From a checkpoint of a small mixture-of-experts model trained on Wikipedia: a variant of Muon for the experts, 4769 steps.
Below are experts of layer 2 (counted from 0) of a mixture-of-experts language model. Rows are named router (the router's row for the expert), gate (a neuron's input weights, with its number), up (a neuron's input weights, with its number), down (a neuron's output weights, with its number) and show model dimensions 48-95. Each number is 128 + 32 x the weight over its row's rms, rounded and kept within 0 to 255.
After each expert's rows: "comes after" lists some tokens at least twice as common just before its tokens as in all text. This comes from a sample of Wikipedia text that the model never trained on. Tokens count by the router's weight.

# expert 24
router [180 177 112  99 122 139 119 107 109 175  54 140  77 158  72 139  62  60 107  62 108 138 133 110 154 107 112 128 175 142 113 149 184 110 141 100 109 171 140 187 191 130  79 165 169  97 160 107]
gate0 [ 97 104 110 151 141 106 107 127  91 162 112 155 127 111 104 149 155  96 105 104 168 117 161  87 152 103 148 171 127 162 111 137 120 163 129  97 111 116  88  93 109  73 136 187 174 120 191  80]
up0 [108 122 104 119  81 130 168 158 164 158  96 175 153 157  92  69 179 138 128 149 159 107 150 145 140 108 150 153 120 111 126 160 128 137 132 133 111 104 118  61 134  61 100  90 118 146 172  92]
down0 [144 112  81 135 119 209 144 141 114 196  70 106 137 141 162 100  51 109  93 125  75 132 180 115 138 136  95 121 133 124 112 183 116 105  87 176 131 105 111 167  89 121 128 145  86 192  97 141]
gate1 [ 96 131 170 144 140 167 127 119 141  97  98 184 159 145 112 125  67 130  95 143 163 136 159 113 191 129 165  47  98 103 100 197  84  64 117  90 106 157 117  95 139  93 115 108 110 146 153 198]
up1 [126 164 108 154 118  86 138 148  60 112 133  99  62 129 129 164 143 132 193 116 191 116 107 150  90 119 141 184 137 118 179  59 184 141 154 144 111  72 111 136 185 150 177 154 129 138  61  54]
down1 [152  91 170 145 134 105 108  56 185  91 102 117 114 143  85 162  76 157 141 170 125 173 114 131 139 204 137 143  89  56  71 135 191 136 156  84 117 183  98 138 146 166 135 116 154  72 167 101]
gate2 [104 117 121  98 121 120 119 173 108  79 145 169 163 106 132  98 138 100  82  85 106 132 118 114 151 132 145 142 154 107 106 111 157 121 120 116  77 209  88 144 159 105 175 160 136 127 110 165]
up2 [148 128 181 150 160 114 135  73  44  89 144  92 140 132  78 112 136  78 102 144 165  72 101 147 113  80 230 171 168 106 102  77  94 139 151 127 178 115 131 140  69 103 100  90 131 120 106 118]
down2 [167 116 122  64 135 139 116 118 124 117 150 104 154 114 128 107 134  45 126 139 128 140 139 103 161 138  97 136 106 126  76 118  94 153 165 132 143 154 126 151 176 156 151 184 119 176 100  82]
comes after: " |", "|", " in", ",", ":", " September"

# expert 19
router [184 175  92 119 150 156 130 125  81 103  92 116 132 166  89 151  98  91 116 102  83  88 134 161 101 111 127 144 150 140 127  87 156 120 158  85  65 209 118 152 140 190  96 133 200  55 121  77]
gate0 [167  98 127 119 117 129 147 137 158 136 118  98 129 160 144 115 146 104 182 123  97  88 133 103 155 123 142 105 219 111 117 186 143 139 202 147  93 124  37  93 128 117  84 136 152 138 111 140]
up0 [152 154 137 126 138  99 136 155 105 124 154 137 134  68  92  96  94 111  83 118 114 162  96 162 151 143 114 175 101 151 152  92  81 124  96 102 176 156 237 117 118 139 134 139 110 121 110  82]
down0 [111 153 154  95 115 133 122 117  99 121  76  49 161  99  92 127 164 120 151 163 112  87 108 138 134 164 140 146 159 110 114 182 212 144 172 149 102  85 114 146  95  86  86 140 133 125 114 100]
gate1 [139 129 190 117 134 151  96 150 178 165  25 117 147 114 141  92 134 157  86 100  68  93 116 158 138 154 130 183 109 148 154 171 118 143 153 152  78 111  97 148 114 121  97 157 127 137 115 133]
up1 [162 138 138 122 153 105 112 207 112 155  82  62 118 123 185 100  78 128  69 160 108 142 140 169 119 101 128 153 105 120 105 128 104 165 149 173 132 141 166 116 127 149 125  94 112 114 104 164]
down1 [ 79 140 111 160 108 156 140 122  95  76  70 102  79  99 191  82  74  90  89 144 117 156 168 158 154 119 170 146 156 191  90 133 156 139 141 110  75 110 140 106 127 136 167 146 108  77 118 186]
gate2 [153 103 147  93 123 103 136 103 168 147 118 168 176 133  82  59  92  92 161 105 159 151 154 129 167 156 154 141  94 154 141  84 140 109  98 130 138 129 163 125 191 134 192  96 137 102 190 133]
up2 [126 132 105 113 157 143 119  96 184 208 120 149 154 113  53 139 108  79  81 100 105 109 142 186 127 161 135 105  85 124 145 135 157  81 102  86 121 109 135 184 139 102 112 113  63 131 139  61]
down2 [125 160 135  88 129 107 122 148  88 135  88 144 119  67 103 144  93  80  97 158 117 111 131 144 117 150  30 119 188 135 130 185 130 136 120 132 104 169 123 148 137 115 147  74 158 139 125 124]
comes after: "\n", ".", "ography", "istory", "es", "y"

# expert 2
router [152 116  94  81 103 171  80 106  81  99  76 134 119 139  91 165 120 119 105  99 119 120 118 116 101 157 139 148 148 121  63  70 149 120 147 137  82 171 126 129 124 166 106 193 189  52 151 120]
gate0 [152 146 110 126 133 115 116 127 162 120 130 139 128  92 141 163 110  80 173  39 135  99 101 146 140 120 103 144 110 105 124 173  74 134 145 177 160 186 203 168  98  95 153 144 116 148  83  89]
up0 [115 131 190 162 137 127  83 108  74 129  90 122 105 147 131 126 149 135 112 159 128 142 111 124 148 121 148  97  73 108 152 112 208 128 131  93  95  87 122  64 142 119  89 115 136 150 148 118]
down0 [ 86 160 183 110 110 117  50 127  89 144 131 136 107 135 161 205 158 151 137 106 136  98 141 135 126 161 146 108 122  97 116 122 129 104 131  97 145 120 132 121  85 151 107 119 102 136  75 113]
gate1 [101 117  57 109 123 106 156  90 144 146 136  54 151 166 134 200 103  95 118  98 112 159 133  85 119 131  94 147 127 145 127 153 147 159 179 114 114  80 123  93 192 140 140  35 114 140 119 161]
up1 [113 148 129 134 128 160 181 109 111  71  98 116 134 161 154 120 157 167 102 112 101 170  43 139 115 122 102 113 188 141 165 106 130 211  89 110 107  57 133  86 162 147 154  69 136 145 157 159]
down1 [193  68 146  69 106 155 159 126 140 154 158 140 124 178 134 126 109  97 132 151 102 131 127 103 153 127 115 104 119 173 155 164 151 125 176 105 170 139 130 158  50 137  53 174  97 124 150 109]
gate2 [ 83  68 166 155 155  97 121 109  91  98 178 165 121 162 157 155 115 166 119 196 112 141 148 149 134 132 162 172 109 110  80 116 150  93 136 100 145 145 166 159  70 168 152 125 141  99 162 104]
up2 [108 118 102 163 129 136 123  83 126 151 154 161 152 129 145  82 122 160 123 121  96 102  91 151 119 105 180 143 130 112 141 127 116 140 144 126 112 158 143 184 108 133 129 120 145 163 130  98]
down2 [104 138 121 109 116 189 141 109 118 171 137 157 111 171 108  80  96 143  98  90  55  80  74 112 135 126 103 111 170 138 130 121 134  97 102 136 112  91  92 141 156 120 112 144 179 146 101  93]
comes after: " as", " is", " with", " of", " in", " was"

# expert 23
router [159 160  95 104 109 149 105 109  79 159 116  94 145 144  92 152 111 108 127 107  60 132 172 136 111 145 136 104 157  97 172  91 181  95 144 109 118 178 116 167 153 147 104 147 173 100 161 133]
gate0 [126 101 121 124 130 122 141 157 100 108 131 109 137 138  91 108 123 125 142 133 101 126 179 188 160 184 170 153 157 140 192 100 124 114 112 147 129 129 141 131 176 128 118 118 102 124 135 117]
up0 [117 181 122 130 133  96 124 131 147 153  99 148 141 166 120 126 141 110 116 115 128 137 118  98  98 110  98 128 115 123 135 134 154 176 152 139 117 142 132  70  98 104 114 160 147 194  90 147]
down0 [156 148  98 141 131 126  98 106 134 147  98  86  74 120 151 142 151 200 122 145 180 160 110 129 186 127 127  94 105 107  85 149 104  54 164  66 178 201 185 105 145 147  47 115 126 207 119 151]
gate1 [ 86 124 126 143  58 139 153 170 124 126 109 100 136 122 106 164 166 186 128 118 178 150 171 116 122 158 127 121 157 131 121 112  88  79 144 136  82  99 119 142 147 152 117  96 104 114 163 154]
up1 [106 118 147 112 103 133 112 197 156 131 130 125 148 123 130 146 169 115 124 144 145 117 140 116 134 104  72 122 168 127 116 145 150 108 199 122  54  97 137  96 138 118 115 138  97  68 156 159]
down1 [130 179  91 124 159 154 145 111 123 126 135  98 131 127 164 101 142  86 106 152  78 138 132 133 115 142 135 104 145  86 108 115 128 193 126 153 138  95 104 103 167 113  89 178 131 146 172 191]
gate2 [ 80 122 167 149  70 176 165 178 122 103 103 122  94 134 150 146 160 152 140 164 108 135 146 103  84 164 176 182 127 116 213 168  78 127 101 183 158 148 178 130 168 138 156 152 128 125 105 142]
up2 [140 148 124 170 142 104  76 133 132 170 121 168 177 154 124  61 128  78 143  69 121 159  90  68 189  72 111 144 107 123 113 107 164 119 146 135  84 169 155 137  83 118  79 182 140 101 125 173]
down2 [148 110 184 120 130  68  88 173 143 105 181 149  89 139  98 158  82 149 140  77 102 105 170 176 119 119 129  94 113 110  76 109 142 100 114 143 112 174 155  78 107 145 160  87 142 114 104  81]
comes after: " the", " a", " of", " and", "-", " to"

# expert 26
router [132 134  98  65 123 173  92 117  92 117  79  67 116 180  89 146  86  76 132 129  82 115 168 142 112 137 105  96 139 110 146  85 155  91 169  87  61 171 125 148 165 161  77 153 192  75 145 102]
gate0 [101  83 187 114 128 162  57 160  77 125 135 187  82 145 102 128 122 142 109  81  97 108 143 143 117 116 151 119 137 176 107 141 126  96 154  76 130 141  68 114 142  81 200 134 149 143  93 146]
up0 [ 69 134 163  86 153 154 159 126  89  89 130 167  61 154 147  86 111 124 103 178  60  84 106 114 155 174 133 134 102 144 195 133 130 153 158 103 114 125 119 122 146 156 148 161 127 194  76 105]
down0 [101 104  94  81 109 131 153 147 113 185 193  50 116  88 127  83 138 149 107 154 128  67 156 206 132 118 128  79 167 140 123 118 165 117  84 108 194 161 138 149 135  55 150  89 123  58 139 148]
gate1 [124 109 124 103 195 112  68  70  78 107 228 146 143 125 126  79 148 119 168 151 108  63 171  91 128 116 167 139 129  80 169 140 150 113 104 166 146 145 140  69  92 125  88 147 142 126 120  86]
up1 [122 119 133 125 162  91  56  89 117 169 193 174 126 184 141  79 180 128 101 158 123  90 138 123 154 158 180 171 121 149 147 139 114 103 117 155 125 128 169  73 143 137 121 128 123  82 159  93]
down1 [ 86  80 141 158 120 176 111 131 148 125 152 157 107 108 169  95 146 174 159 127 128  93 126 164 169 154  89  99 118 137  97 167 112 173  95  69 161 125 154 164  99 107 163 115 125 124 133 143]
gate2 [153 106 159 113  77  85 140 107  84 133  62  71  92  93 133 150 125 127 144 185 164  73 135 168 136 175 161 134  76  88 164 168 148 112 147 179 175 153 118  92 109 180 146  94  76 158  78 115]
up2 [148  75 109 120 105 113 102  92 121 148 113  98 133  94 104 155  67  99 171 165 197 107 145 114 175 109  87 123  40 113  88 179 114  90  97 186 122 110  95 177  96  93 131 118 143 107 110  81]
down2 [144 122 148 166 157 130 186 165 137 112 117  98  78 119 147 128  57 147 143 146  84 108 106 157 136 159 129 109 143 112 102 100  67 103  72 134 101 165 195 131 136 149 166 142 154 184 139 173]
comes after: " ", " 0", ")", " —", " 1", "5"

# expert 10
router [158 152  81 113 125 172  92 124  96 138  99  98 101 158  98 115 114 115 138 120  89 101 173 149 146 114 141 136 151 129 131 126 180  93 174  91  72 173 152 162 133 174 106 174 188  70 170 131]
gate0 [142 172 136 169  81 130 143 136  85 155  98 190 109 111 181 147  84  66  97 135 131  86  95  63 142 151 128 131 134 111 176 140 123  73 118 161 148  48  70 110 143 101 177 133 166 124 130 178]
up0 [ 69  79 145 129 151 152 141 112 151  62 152  43 151 108 127 169 163 116 125  99 126  95 128 213  98 156 119 102 139 118  99 102 130 215  92 101 126 120 115  86 113 154 140  98  99 166  97 102]
down0 [121 143 128 152  92 108 155  94 112 131  78 189 103  87 134 114 160 127  48  98 154 132 150 120 121 131 146 149  99 147  82  87 119 153 137 113  97 103 135  97 227 128 162  77 123 146 163  95]
gate1 [147  66 112 127 136  75 150 107  96 171 117 111 103  99 127 109 158 131 102 197 127 158 140 128 156 113  86 150 129 185 100 137  97 155 154 130 195 102 129  72 195 136  50 161 141 111 110 116]
up1 [153  58  79 123 142 127 155 108  92 172  97 122 105 123 136 123 140 122 107 186 164 172 160 108 158 109 112 139 153 184  57 113 102 173 148 135 183 130 124  87 163 134  75 138 147  83 120  92]
down1 [140 146 139 166 108 149 104 127 148 137 114 148 103 191 166 132 134 139 148  86 115  43 208  98  68 123 144 144 208 148 151 118  71 122 139 120 168 111 100  51 139 150 164 104 144 152 140  99]
gate2 [182 104 117 140 159 157 136 124 116 132 159 136 124 107 101 103  98  96 114 160 162 156 202  83 142 128 120 106 155 141 106 135 117 123 156  90 124 140  77 176 176  98 101  68 114 144 132 108]
up2 [ 95  84 120 148  78 153  98  99 208 199 162  99 171 137 165  55 154  81 110  95 142  54 128 122  88 129  99 146 174 139 137 119  89 192  80 159  56 130 153 130 129 177 140  96 102  98 122 134]
down2 [104 144 153 149  99 152  65  60  95 157  47 105 118 144 180 152 192  85 110 137 175 124 133 160 128 139  93 136  97 117 131 131 148 125  65 176  87 157 107 108 109 142 163 131 147 178 154 174]
comes after: " |", "\"", "|", " /", "a", "i"

# expert 6
router [176 145  56  73 127 139 111  99  91 145  91  74 112 185 133  96 107 122 164 101  54 112 172 120 135 112 157 122 133 126 134 128 159 103 158  62  82 158 132 138 106 152  82 142 136 109 155 106]
gate0 [ 85 100 131 179 143 159 142 156 105 123 134 163 124 118 104 138  59  83 129 191 133 123 100 107 130 131 118 132 109 123 149 184 145 111 189 116  85  96 122  83  81 133 130 111 153 136 123 160]
up0 [181 124 112 118 150 136 113 116  96 118 117 154 132 118 104 152 117 186 145 103 125 101 129  93 127 110 117 123 147 106 161 146 131 131 143 155 138 199 146 179 182 112 143 113 116 119 141 146]
down0 [128 160 128 172 147 151 132 111 136 147 155 103 148 140  53 128 120 117 189  92 111 107  69  76 133 144  97 138 124 127 108 145  74 137 124 130 158  93 162 106 127 162 173  93 128 128 170 132]
gate1 [161 182 113  87 152 131 142  86 111 129  85  88 108  99 166 101  40 105 176 114 107 130 125 141 136  87 101 147 113 164 108 143 107  75 118 163  86 155 122 137 112  82  98 108 153 109 142 107]
up1 [125 174 135  66  74 159 113 123 146 134  65 121 124 123 138 144  63  39 110 154 129 128 145 128 115 130 101 152 107 114 134 106 133 111 102 144 106 168 200 160 106  73 137 149 123 128 141  99]
down1 [149 106 150 146 164 105 109 119 137 115 133  86 136 126 169 145 182  55 100 102  70 107 137 153 156 111 167 101 116 177 149 131 145 175 188 136 134 153 117 137 122 114 125 151 131 159 167  89]
gate2 [124  69 117 171 142 103 154 138 184 142 132 163 142 149 110 107  77 118 129 132 120 149 113 187  97 146 153  66 109 174 164 149 134 177 181  91 100 125 154 157 170 153 110 117 185  84 114 145]
up2 [130 154 115  62  95 179 142 164 104 126 149 140 113 171 135 153 167 110 105  88 131 122 108  72 117 120  92 123 146  78 133 132 122 102  72 155 189 154 121 105 120 125 110 148  98 117 164 154]
down2 [159 122  94 119 100 116 101 127 129 167 110  80  48 126 115  85  90 108  94 161  95 192 143 159 144 134 135 100 114  81 140 102 146 142 100  86 143 143 146 104 190 160 127 153 168 155 122 153]
comes after: "\n", "-", " the", " T", " C", "C"

# expert 27
router [162 105  71  68 103 165 134 140 119 176  66  99 104 126 130 144  96  95 146 127  89 109 157 115 170 127 143 139 141 131 104 116 198 139 165  87  92 136 106 105 165 178 119 164 165  90 157 135]
gate0 [106 147 151 183 128 123 119 178  53 123 144 136 131  94 111 134 160 154 144 126 121  64 134  92 128 108 143 178  98 139  92 169 115 122 148 139 162 144 130 140  79 219 130 134  97 128 104 151]
up0 [ 96 162 150 150 129 130 135 104  54 141 150  96 187 118 154 145 149  65 146 133  74 118 132 107 162 102 183 133 124  99  51 127  94 130 127 152 105 161 147 152 101 116  81 110 115 107 123 107]
down0 [129 127 171 153  71 150 133 100 141 152  88 109 117 104 162 162 126 101 136 178 136  86 104 108 103 102 157 109 123 157 161 198 148 185 118 128 162 149 154 112 156 134 192  85 126 123 164 114]
gate1 [124 123 160  79 175 126 131 187 123 140  74 105 108 141 136  96 182 106 116  85  59  59 159  83 175  81 204 157 143 149 102 125 143 137 145 143  74 116 103  86 131 138 142 124 139 180  81 137]
up1 [156 153  90 135 130 128 110  87 128 143  95 138 190 103 116 138 140 158 107 157 132 141 133 159 103 179  81 139  93  83 158 191 119 121  72 108 125 127 127 148  64 110 131  60 176 149 110 137]
down1 [114 125 137 129  71 142 102  86 108 111 130 184 114 148 151 126 172 144  93  78 125  89 149 110 161 155 109 140  93 118  96 105 132 113  61  93  86 122 112 106 126 127 121 139 145 157 181  87]
gate2 [122 144  97  90 169 124 108 167 121 113  78  61  79 152  96 125  91 105 209 154 120 123  89  58 173  83 145 127 143  90  92 143 148  86 142 135  65 158 129 110 139 135 181 108 160 127 158 110]
up2 [156  55 146 153 149 111 110 139 163 125 123 149 103  93 167 156 128 113 107 135 119 129 149 207 114 135 159 153 107 141  96 122 129 151 161 153 142 146 120 122  97 135  75 122 180 133 174 130]
down2 [118 173 100 115  85 173  58 218  85 148  79 195 129 145 136 154 118 147 111  82 143 175 188 127 162 185 158 119 105 134 122 154 141  88 114  72 141  97 100 148 126  85  95 129 147 139 117 109]
comes after: "\n", " \"", " (", "-", " Co", "lex"

# expert 11
router [176 187 122  94 117 165 108 119  76 101  79 120 113 153  75 166  96  94 124 148  90 122 131 128 138 146 123 115 179 119 132 143 163  84 125  80  92 148 139 131 155 139  92 132 152 100 121 110]
gate0 [113 115 152 164  98 178 149  97  67 113 105 124 151 173 150 112 176 140  67 151 103 100 164 157 133 215 121 136  92 163 129 139 163 187 167 141 158 137  89 149  66 156 123 122 127 174 147 110]
up0 [165 158 110  98 131 122  76 191 135 169 139 112  78  81 132 151 156  91 195 110 151 158 128 107 147   8 168 110 186 100 158 119  86  92 108 101  79 108 134 129 157  77 111 135 112 129 143 141]
down0 [157 171  51 136 155 119 112 132 112 140 116 126 159 119 100  92 175 129 139 130 159 121 145 172 175 168 163 130 151 127 156 168 100 168 137 109 189 100 152 103  82 161  98  77 132 131 114 100]
gate1 [108 124 174 110 105 121 100 143  98 118 109 139 174 191 128 126 149 151 164 142  71 168 105  78 143 129 114   1 115 171 140 171 180  65  99  96 151 146 146 131 111 144 152 159 141  62 111  81]
up1 [ 72  87 184  64  61 130  81 156 103 102 105 180 130 161 156 136 128 122 153 101  58 130 121 100 142 132  92  42 126 193 100 131 115 115 138 115 158 133 109  87 100 123 133 185 138 114 119 107]
down1 [128 163 138 140 169  96 141 169 154 147 173 122 155 131 118 157 175 162 169  67 128 144  67 119 150 117 147 114  87 168 152 155 142 175 138  86 141 136 160  91  95 100 131 146 111 177 132 109]
gate2 [ 83  69 118 157  82 135 112 146 101 153  83 182 189 137  78 159 160 140 111  90 146 112 172 166 176 163 194  93 147  60 112 139 139 133 166  50 121 130 128 152 122 142 158  89 148 116  80 130]
up2 [147  88 133 145 167 147 145 120 106 131 200 120  81 113 150  86  63 129 174 204 149 133  74  80 121 144  97 115  32  71 133 157  41  87 112 139 173 102 167 139 146 110  91 130 128 131 189  55]
down2 [147 106 121 114 205 174  90 109 120 130 119 145 147 181 101 156 154  99 115 144  81 112 177  42 143 146 111 115 141 106  45 151 154  71 153 119  94 111 153 149  74 161 132 107 110 181  99 168]
comes after: " of", " the", "-", " in", ",", ":"

# expert 20
router [129 153 116 147 160 149  90 102 128 170  92 109 102 149 120 117  96 100 112  97 114 147 111 174 113 130 155 131 125 106 128 116 166  98 122 106 104 155 126 134 151 172  84 155 138  60 145 132]
gate0 [146 132 112 167 200 153 145 109 128 110 133  98 122 175 134 108  99 134 117 152  68 174  81 140 104 142 107  86  90 138 158 178 140  85 142 135 121 106 173 154  83 133 122 116 147 147 135 159]
up0 [122 139 118  83  98 159 169  74  91 145 137 113 106 124 116 134 111 137 135 151 139  87 105 146 119 199  97 114 115 108  83 187 127  98  97  78 114 161 134 113 166 105  94 139 150 161 110  83]
down0 [131 154  70  86 168  87 155 105 185  89 114  71 164 154 112 109 110 138 103 130 144 155 116  77 184  49 147  73 144 127 135  99 151 133 102  85 154 114 140 104  98 151  96 158  91 122  97 131]
gate1 [156 187 127 130 180 132  87 148 118 143 120 222 159 211 154  96 110 147 160 107 146 174  80 107 109 107  98 118 182 117 127 142 184 140  77 170  81 118 127 117 148 110 106  69 151 114 156 111]
up1 [136 172 116 133 104 149  89 196 154 159 119 211 137 119 141 185 115 139 129  83 130 135 151  91 121 110 122 143 134 149 160 122 172 214 148  70 107 101 114 101  85 119 131 131 120 159 102 109]
down1 [136 128 120 104 112  94 187 128  75 162 119  99 102 177 149  89 104 132 136 114 118 137 120 106 175 147 148 141 177  82 187 127 152 107  97 125  83 148  98 139 115 132 156 100 104 126 154 132]
gate2 [115 114 134  98 168 188 110 103 111 100  93 128  77  61 111 111 134 140 103 116 112 110 158 165 169 100 156 140 114 108 138 183  62 178 123 179 157 112 130  88 128 142 104 206 122 147 118 135]
up2 [ 91 163  92 186  56  90 113 159 131 150 165 161 186 133 117 171  91  86 113 113 162 203 127 105 105 148 119 118 145 140  84 116 143  77 100  39 110 179 103 104 115 144 160 129 116  94 162 130]
down2 [152 113 179 173 102 106 103  96 124 113 153 123 167 184 138 148 107 140 112 186 134 137 115 111 101 176 122 188 107  83  82 115 117 137  98  44 141 155 108 139 143 127  63 125 147 172 127 171]
comes after: " m", " p", " M", " w", " T", " P"

# expert 15
router [127 154 146 122 160 105  88 124  96 139 127 114 113 137 114 184 102  88 180 103 148 119 143 117 151 110 135 120 157  97 131 116 164  81 149 105 116 140 142 115 179 183 101 120 184  70 158  92]
gate0 [195 105 113  85 143 156 167 144 142 167 123 150 144 107  96  62 125 141 146 169 169 148  76 127 162 143 102 105 136 104 143 131 137 164 169  79 109 161  94 121 150  87 138 142 107  58  94  97]
up0 [103  94  88 148 121 181 102 179 151  81  84  73 115 180 132 113 107 159 139 146 181  92 138 117 155 136 149 118 158 198 121 111 162  82 129 128 138  93 153 128 175  92  86  69 186  98 118  97]
down0 [137  91  93  92 112 168 142 169 123 169 145  61 139 123  77  64 101 179  67 132 150 144 146 162 108 136 152 145  88  77 119 124 118 105 168 158 152  95 151 138 125 141  95 156 177  97 109 119]
gate1 [135 131 125 110 126 101  99 123 145  99 132 134 116 125 122 112 147  99  92 193 143 206  86  81 134 151 134 142 153 120 107 115 106  62  54  87 131 152 103 107 189 108 122 146  39 120  72 138]
up1 [175 105 155 149 147 162 113 171 134 127 133 132 116 105 159 137 160 160 141  81 130  90  86 179 116  73 108 136  74 108 149 154 162 147 217 111 165 106 127 165  96 156 148 135 133 138 166  96]
down1 [165 146 128 159  55 156  77  51 131 120 131 188  83 145  83  43 140 142 129 125  76 116 103 122 184 144 100 119  86 185 154 107 120 122 101 124 144 104 144 108 126 167 126 161 115  69  49  97]
gate2 [145 129 172  77  58  67 120 110 107 127 146 129 167 129 169  91 130 124 161 147 118 168 102  91  90 137 107  71  66  97 126 177 138  98 178 140 112 144 125 160 121 139 122 164 104 165 149  61]
up2 [109  96  78 190 136 159 143 145 136 139  91 132 127 124  73 130  67 103  96 120 143  94  79 169 116  94 122 188 202 144  95 115 164 156  67 163 175 124 110  85 161 134  70  60 139  86  81 132]
down2 [152 121 105 101 137 144 201  79 125 100 145 152 119 136 155  74  78 169  92 150 216 139 150 111 119 136  86 150 187 123 145 118 149  97 117 126  84 121 140 133 104 137 117 114 157 147 205 123]
comes after: "ed", "s", "ing", "ated", "es", " due"

# expert 18
router [186 188  88  98 149 167  96 116  92 148 116  90 124 156  78 118 125  79 127  78 109  98 143 147 114 100 154 128 134 129 144 146 183 118 157  75  95 159 110 132 191 154  70 150 172  96 139 153]
gate0 [167 169 139  57 145 139 176 120 121  63  71  97 156 144 142  79 115 115 203  83 116  88 156 129 174 156 158 146 140 164 141 123 137 163 104 129 134 143 159  89 149 127 134 163 143  92 129 159]
up0 [ 94  93 147 176 100 131 112 129 166 155 131 108 188 119 137 193 102 121 115 124 103 151 139 168 104  94 118  68 132  97 124 189 150 140 126  87  78 106 106 193  54 159 187 101  95 124 135  61]
down0 [137  75 153  55 124 146  95 121 106 166 115 119 112 170 123 135  75 118 170 174 155 163 143  78 131  70 107 117 182 161 201  77  81 129 133 103  65 146 109 128 187 125 134 122 161  92 131 132]
gate1 [149 201 160 106 200 108 167 112  96 110 115  85 141 181 162 146 128 122 176 101 108 141 162  25 153 106 100 134 136 132 133 155 115 125 124 140 141 118  83 110 104 146 166 163 182  95  84 148]
up1 [ 95 149 186 139 140 110 162 158  62 140 137  95 136 161 133 139 121 190 153 101 154 142 164  43  81 132 136 108 137 135  86 149  96  77 138 145 132  73 107 115 173 117 133 180 137  71 164 148]
down1 [ 99 172 103 147  89  96 129 115  83  92 105 126 107 168 143 138 140 211 131 141 159 110 111  83  75 109 159 148 134 163 120 161 155 119  74 121  68 183  97 106 148 168 170 109 123 132 178 142]
gate2 [113 112 136 162 154 145  96 143 157 126 127 162  94 115 117 113 168  81 121 137  98 138 100  77 124  72 189 191 125 102 195 111 155 162 111 158 109 193  98 178 153 142 149 117 138 137  62 163]
up2 [194 106 167 131 117 115 103 129 130 118 115 102 144 134  93 165 120 170 127 142 153 118 100  88  98 130 196 154 101  57 149  81 119 110 134 165 117  56 136 138 145 163 116 167  98 205 113  97]
down2 [144 139 163 106 114 101 102 134  83 173  84  81 160 104 107 124  98 122 164 182 124 130 164 105 135 155 173 112 134 157 127 137 138  84 119 133  87 148 154 143 112  71 184 137  86 114 137 184]
comes after: "\n", " |", ")", " \"", "==", "==="